config.yaml
n_layer: 8
d_expert: 192
moe_layers: [1, 2, 3, 4, 5, 6, 7]
normalize_top_k: true
init_std_router: 0.0117
norm_eps: 1e-07
optimizer: "adamw"
lr: 0.00127
seq_len: 2048
train_tokens: 383800000
Below are experts of layer 3 (counted from 0) of a mixture-of-experts language model. Rows are named router (the router's row for the expert), gate (a neuron's input weights, with its number), up (a neuron's input weights, with its number), down (a neuron's output weights, with its number) and show model dimensions 192-255. Each number is 500 + 40 x the weight over its row's rms, rounded and kept within 0 to 999. Numbers have three digits each.
Before each expert's rows: a language model's description of what the expert responds to; "comes after" lists some tokens at least twice as common just before its tokens as in all text. This comes from a sample of Wikipedia text that the model never trained on. Tokens count by the router's weight.

# expert 27
Closing brackets, semicolons, periods and unit tokens like °W, ft), in) ending items in citations, coordinates and tables.
comes after: " |", "1", "2", ";", "}", "8"
router:542526565515416506488508506491519459457441416479504427480463425477545535463546452522557517489465426516532435502514462488536472547485522478480412540473473499522498466439501471532471504454506503
gate0:474479547493503514520442504509468482542495475504497389418537484496505563476468471538520556533489491569460496457504495472464494495465524474480467450557514537576531503459463449445507503572515530
up0:520439511482506469487430500497552558496538536457564487496489508496525476538535536459466516453473468533482574451464555433450576449511440516444527483468496532506467479511468476440479526483509541
down0:504489521517385539486504482478507518476459506501524526465521420553447494499483505572515406495519445529490446500518537534527509580528497567504566534552477434482547440492490429508522470604534510
gate1:443475467499472453552507488536402525495411466516585493492545438463536502451575473541527504500575510484536523461489445474556505528407488533479480462452569437470533542474485500474550474446490546
up1:467403502557537490584501489447480463469568449544519493460522519490512500537513562514546530514567510516566482518433497526475471497532507466536472466542496561505555497473507445488501427520496462
down1:446452530469546499460527502526472486557488533516534506470531501530444510514495550438523512523491570490485543503581514441453517496518502397541489423505499534509536533482545493454507534504504499
gate2:461459519532522482509508462514510467495410516467456470473483505461489443470516427537490459552553419486449463536499509455517449562453498478494502560490554462561509491480512526510447527474557493
up2:509554456505539565411412506491432515466509630472566496521525549606478483482511507555425490483494545524490504542469600518474494483533473457507520540504493533462503445482500464528513516576514477
down2:488511531514393480509478509515519495557542573492432538552444472520533510514471543520480490480518455459485512442476467489449519522494502450549484469537505515509485565407499501447421528498540493
gate3:438497481414457467436551502480513518561508541445498505476480523499448539472484525574483524491462463573501614526477446498464500567514523546506480466456519520541493508448533561508533524558515432
up3:511502505527476448527512606448496491452460491528549485641461548496530514547444514517457488531494474538551510466470502477483561465572600474578490522477606542480479526507475447501411465505447436
down3:406484526456553568531525511450459489535481508456494446422524524448513528573535523531516520518475489548461515475509492451454469562523516568542493531509519451482521532481488459435494557575501498
gate4:467462411467440467493480546539521478486482521480480462494521481538500482449504528506469462547396445479512505490468483528516510513446482548480471526508565507478483472501442470495593414473480472
up4:469461511429461534413491457577481461487494559493539520493495557504487453485447491593584527529441486515496469481517516465550452528487442415507622561453559436453549495500484494487490515468482408
down4:501570519495461507429488488529495512440505483553455549489474429514448499509467524380455453514493379505534433521470546490496441658484478521466539532548516509567542526445480524539430560490522495
gate5:547528494458484533524526394502554522610473527482425442457483458528507487551493539527522467439497405468422559559552484522507555533542487559510448485505482474487555465469471517526481527570453597
up5:543509561461506553547488357466515540515485520477499403506443475559524505544471503568482519524534465541464522530570470477497531527447506475516455509566481514474524599409546469474465467476482458
down5:514469473518499530561459540428456532544472524491480458450496464583472469547500520481489493460571515497511548564516515435530495476563444513510512499441503558590478574441492430477455422529514490
gate6:478496476484497473562498511497513491447476574481572445556448462530489530448470437527486462529514497490577477455593581570531503530558568495490464469541487526506419451479477570421547504542482490
up6:428460526509498525536484515510409490485516583565502490524460426571499501490480528523462507511561544507498548547486514481521601560581515486557449522477471487495426497521535508521470459554488459
down6:494495522520410441466496524518527582536502456550512516512431501479497479425485460488544450506484519524437547493488501444486473624488545505574436506455553543439475543598474499486504451510512470
gate7:476483503497466461492496551492502445466378597439464474519439502481502504565501500465421549490502470457539491493475552468504538538512476495538477580489519485568488450451520454470513502490512426
up7:549530553516498535565543418523492561523502475471471548450492540498538510472496485569461454500583536503491455575600434516500431548432562556513568452470504498499562500508489524523536464564539525
down7:461524539463519462539549440501527567483488484512480494470520557588504545518463445465508487456518502475508521506596543438472526547493475446456564512474532490510580525487464522561494491507548572
gate8:493479450540496457489517496529446512387498498514542575465560470463478475485444546469548484489492405512539497504441486533513464547444526520498438467529551530506463573497448501495495521475455509
up8:522573496483523416535534512500509499474505502480434445501495493494520490515573473489452448534540596479506537520553466464522485438584532539490527549480545377491465482540447502491551525458474504
down8:548527542497552464479480552455568554433472453548517457542503538487547547520512509515487486507504537456447442512540498457519485407483539526517462501562555495455467538542468536495505496529550485
gate9:527500515465511485523508490497511532540515478535435456579466473493514458446528525549497408538534512474513451574464519606520531492518513517493429533451418506534524511517507485490458534562566488
up9:527517472465508514493512557524561503457482465492437444539470456532630515475497504527625500501433480493572436489540514397542467470477478500477468507478518437464475485522447539560467466437452487
down9:496456507539357502504478538587509484571455494467541547527525526450507491509426538459531460532483489552501583477452538513489532603589527525563507445482524471618463521523506427459482550505432531

# expert 23
Space plus capital letter or first syllable starting a proper name or title, often merged with in, of, or a pipe, like in T(bilisi).
comes after: "\n", " |", ":", ",", "|", " by"
router:428511428474433435473547466475517457519506545511457536466481439518508512462533493459545571497484434515485528523530493492576486580449497545480478552493594492503488476495446547528529505548433450
gate0:489484529490486555480500483535495474504447391481491481518490591523579533505470531521537494493505514486456509430480496478557537567460469456509538529479437487502517493463537544450424555552548569
up0:441513480462519498534460410508537453524413457552447451454532481541512476490481445446532476539494494456532526539501488519495531464535513504489496494540520455528482549540489499441485527475522522
down0:485466463507517562494477460507474456494454478500488516481500513484474520520464422599534461494533493484537492528520487584502538525519498466467511497545546484521500571487497511471440495488446514
gate1:395470497455500521496480466467462480545540565488441498471539441543457517490559469511475446454458457481470438454422564520476468505484515468511485386522520475455525483468558539422551532567470423
up1:525514495441500495475505442498476499517541622452447562492525488522513540499543449500502469437543487489483474455425517493510478468505541512485458414539493421449480453503466511470525457605468475
down1:514517522527516457522426479479503524461515523494376549527517431469489524465486522514490487441541585550516512469475460479477470466509515509498513496563430456542462489487524516475477555535507447
gate2:431483402500488503478490498458539453497500581457505533436521593499475515548366515528431511497489482504526494471485560536507502533477451466486486493521517485510493468425483499463571451622491481
up2:531533498441475436467511442520487524468497547505523522509392471589485454473495483429502464518498518496503560503476579531495470465449525506532463528471513517482493476524505549500515434492511441
down2:547484514577605492455467473429542525497552504506533537574450574567467451511470571528480501488493610616557571511510503510478522512457500488453423484499421500488493470568476534525597588532510508
gate3:491511475472514506450489503473503549440458548474505499557495478537475562557511431453456537480446490437449514476520517519526519528458471482485574584512487542513527485541474521489521521536559429
up3:562422563464528506503477434536559519539539525558565515507551513537456474444493572513541421542498500519518514539502520444464478473485531505474517500374534489447493494489497474504508483452459544
down3:435459541494544535505571548490533503539492520497489494456517540517491471469572453509489502594469482436467472527505487525446514523486505567522501483572468490483553516500477496456472467441521511
gate4:514500502487515420505453535463498483517543611480492440462552506516440451462426518408565505535489407480567482539441478511497504516467528496433469473527535498487515527472488475437485520486450498
up4:565474515436518531521518488541450519456442409553530417527511395457489512469436450544465493498469544514458483521472502471442463543466499529550599441456421498519495543452494475624503549477536491
down4:429532557541640510539457509514504529478497603494489453460479545571453502511493442442476475486447569471508494462496585472480508500455520429454427451492517520498486500548490507440515512496470565
gate5:494552535478446533529530482528484427530523476455478491485566507518466517554461485521559487553501492519489478474473452564520538498502520518472573439511471510514485495472450512448441448455509580
up5:570445555555541483518478467503574483443578477486503407542532475578532452542477514500495464416501536444529530432524485482457500502530511456454476528584539481444461504500484495436485516539475549
down5:498514580515538497591506474472515491449577537509530448496536571570498543526496506568481449512537412493460510486508509510503511483560505426465530494540480536475598554527522442462521518554465555
gate6:494479513517495481579508519482524450526551525555516493459558533502510495503472489546493497586559444452515528468520576534466507508509510514520524466517537437554484560465505480429494523508445435
up6:438458454476498527417493464535571473526510399528463558511472463448482523579531476457567492557462508492500494494462410505572491539512447463491473540509513531439555450421486533498465507469567508
down6:440480487468515541517518532506475445506538565485520416492538477540512502545481537433470523585430414423464462491457518428472464457474536459477521459426494488542535521517520507479542582432431536
gate7:504509556494490484526432450557566527472437485551494484449512534541506506481447594556451510496446518489517473493545537514467550586494473545496506559511474519511513570491434498522521505415503534
up7:536531477521491558519567431511483504466493501509368497478494515540458482490493490494543512458486482488540488548496455531506541470509452500459543512534459571521489489492448584508583421528490498
down7:478507522504467571540538437524494440494519519437471499478524558574491511437466431459521459439452446497491484503570580535495566502534485511482570496540476568482519529478526617540507468564494500
gate8:578519434441499439487465523480486492502458510484559476539534559515479415500425578484519497490506421541508536555505502541515547471440482558478499470500544433487474449514430529423567483557457432
up8:497528518453413461514522493486495535436493475502399446532478491475513449499531505574524476526490532509506508472500553498519537552438458541433516532543493531529547487413488577499554506480484518
down8:517491483535558521606470480580504535454406554483463512528503548483456545525432443542431516544572597469456523456497492477532514434523505436531490465444543522540493521610486476491449520500513541
gate9:549497509471418495479508510531506485474486420503472463418598540509526554494469536511495436511459471501540527556501550499523504521513479515439489571469540454541550469454423467453566443524497550
up9:489426486525485486557468462493481555484489506440443477467535550471547554484483480490445547478425429474519479471497522449451461550416503521476463613482489507536472522412527431456553439496508536
down9:446516554480530488514524445473474509502503498500463552440484390474437424504544525561541458432537569560557528498565463533475507525495461593454500483529573521477509479521507477530516495476469541

# expert 3
Line breaks and blank lines after infobox fields or paragraphs, plus list-item dash pieces like "- D", "- P", and table pipes.
comes after: "\n", " |", ".", ")", "==", " |  |"
router:489478458445385511520492479527512476413486542556543479465454442420525555428524539423458563540449421478513513572518505518576576556480449432440481572489496473486496475452502455518508503490419499
gate0:482464533537414458439546487551571499479510523523529498547411536521529525496519476520478471443452488559592500514517551485499514544497563491521437538457457501517443433462479523517529381512505459
up0:502526550538443497410568465523583485476502547452490482505449580549486549460456487531498489470425483535535482546447556487486485504525526496536527526449484530594466504486473513552503366503497450
down0:504538446495509427525517576524541494509566537535442453481511494456485557569494484566424460595600502450497524470490463543500534498536500465603502556415508431534512522527509501545482493504507547
gate1:491498539520517511469494497537550480575524468526440480536505464470519529479461441553486495527417510535474574479473489518485481453496552463545511508504456543493525466602465497533470509446498513
up1:512514457470544558506519472479502542489502496466441454466433520507577461482432493434531485408530507482518457521456479460468476509450527497499491451498509524516427544526495561484526502475504517
down1:561453515525493475463559510506516588539452544488463528531516527519583511527515543520507508537538556542509506451524492510543398488476482583548402530473458534529392512535407537479463528511545504
gate2:472444480464500517476468490498522465504539408539460562501517463484459471483490389538486463511454483484526519486497493609506430519480539511529542465639543523491497544538486512543557528509492451
up2:533563541440482501405448509522551525508526495510529525531485507476500506485550487542481508447474546536496489554485422532519542484510497521480477515494474467453452471506548491584482446528489497
down2:531494588486572513517486536510489500530505429448468477464534520555484441529473455453479513510509519549455523451466475556483523470466476529554471476482526525518497506580475471502479534536523498
gate3:444498484491498413534510526525456507513459468528549479501499484538512498442481551468526426419526456569536477511510448414502491478421420534530500482517476511575435527513452496535529457564518525
up3:531558556551493465489403544468442454450575510565512511473482529494522519404604587453468548449497457525475508488542536470456478462489452527520548576501437477495508561495540445556476471498428503
down3:543537527546390466505499541499469504510531457566473472558495490565505477448492512500524533464494501492465482507436501478561431494473444503526482465502536520493514529495498490511492529528533516
gate4:533537517456446451564542447506482538484484498497560480462502524514507463550467527526522448539542415543563524559502489544473537477497483539501562477501520567541506527454465537498565502585504371
up4:494426458554562529480484475524516432467459634545448509542591530574504503479460502520502437507493469475536534523510440552487502443544472520516529501510443543478429433553541495463560467538478542
down4:418534579513429472478502488506494481434538467529466533511557587579486500538550507519494488444541558525567455394461577547514525444439575506469539529464479540478526506581480586531464539495581514
gate5:554452508466526515547482407508491542503450513529609478524485488581579478524557472471497497438499454533483495443547457541510486517519518598479472523607490511627483465532417530497501496442536556
up5:498472538417573515487422448516499464496500537560515475495506444506497465537553517491489486486451484522444492555539436599520499481549510459476497474578499494443529505593504485540544508397479555
down5:475494535483510480540602466533508491516534481482470515502529520536504517468514496479518481473485448498516471507497443543499501458604500506523482471488523545490565533479448517475591473479604533
gate6:486459461470505482488567463498480484587540535551514449452548594511577561500520511502477460525566523495523509490462543416477573559564553506541507491459460501467502511515536515469461435503494498
up6:525537541534459494515416481468521506453450461471499537512450465477459382504457458492543503519428392523477442522492452549461461469484386518466516451557530529528411564493452547539530622531508513
down6:466506516521538476504518513580513447502511466529487469529527538580452490543508476500494499502509613520494534435487553536459542436463474499505553467504509522472508534504512483542515491475472493
gate7:504483540497482551514460484497450457446503524509500406527508509546475535477527514551517549521487500442548459493537515476571511527540491465437496520508433462514435505547582504498468425520478481
up7:456497504480478557509533463505453471478463506474470495513514569516539542550439454535452555421550373474475470450524492393507488526527500490553532511512489574612473457507529496528535455530479500
down7:427504491569516474487471554583475476492432550537504484396558520495427517535530521433438530513421477506503506428559537504482559587494503470500576525499496432559474511524540494521502488510435529
gate8:537524472499512476541488549516443497479463460527562435483516505566490443453442510500465491485471394505520486519506466491495534514457483506472481544444481537498494451446538563447475516455569508
up8:538486421513490471484538520506495429461523520578536460540543532520413518514414595510454590508520515500579571467509532438469538523466533462572512528403469475497508472506485466511481481494488519
down8:437535458464449522503456528554550522458477502502411482495604539434563600506542483497474524547556498450489525465461546521473572471462500532479518516546434439590485476508493465545416539505544472
gate9:544521501550491553426608474496592515458494572512546545504474542566483440487500547535507518467499464489512496514461440589549474542477454489454517513607503424557541501574420528505436487540460509
up9:431484515505517483478507566497478497518556488581458501494468502424478478498530495504463554558380552543536588587471483510462491474458556534502487478472542520438500485511520482507510456479482488
down9:410492469535478556509505486542496457569484511455530523473522461486519451466508462469500486487485457534505521510541477534566480486440481513552524476488511498513465540508472483561445477482504481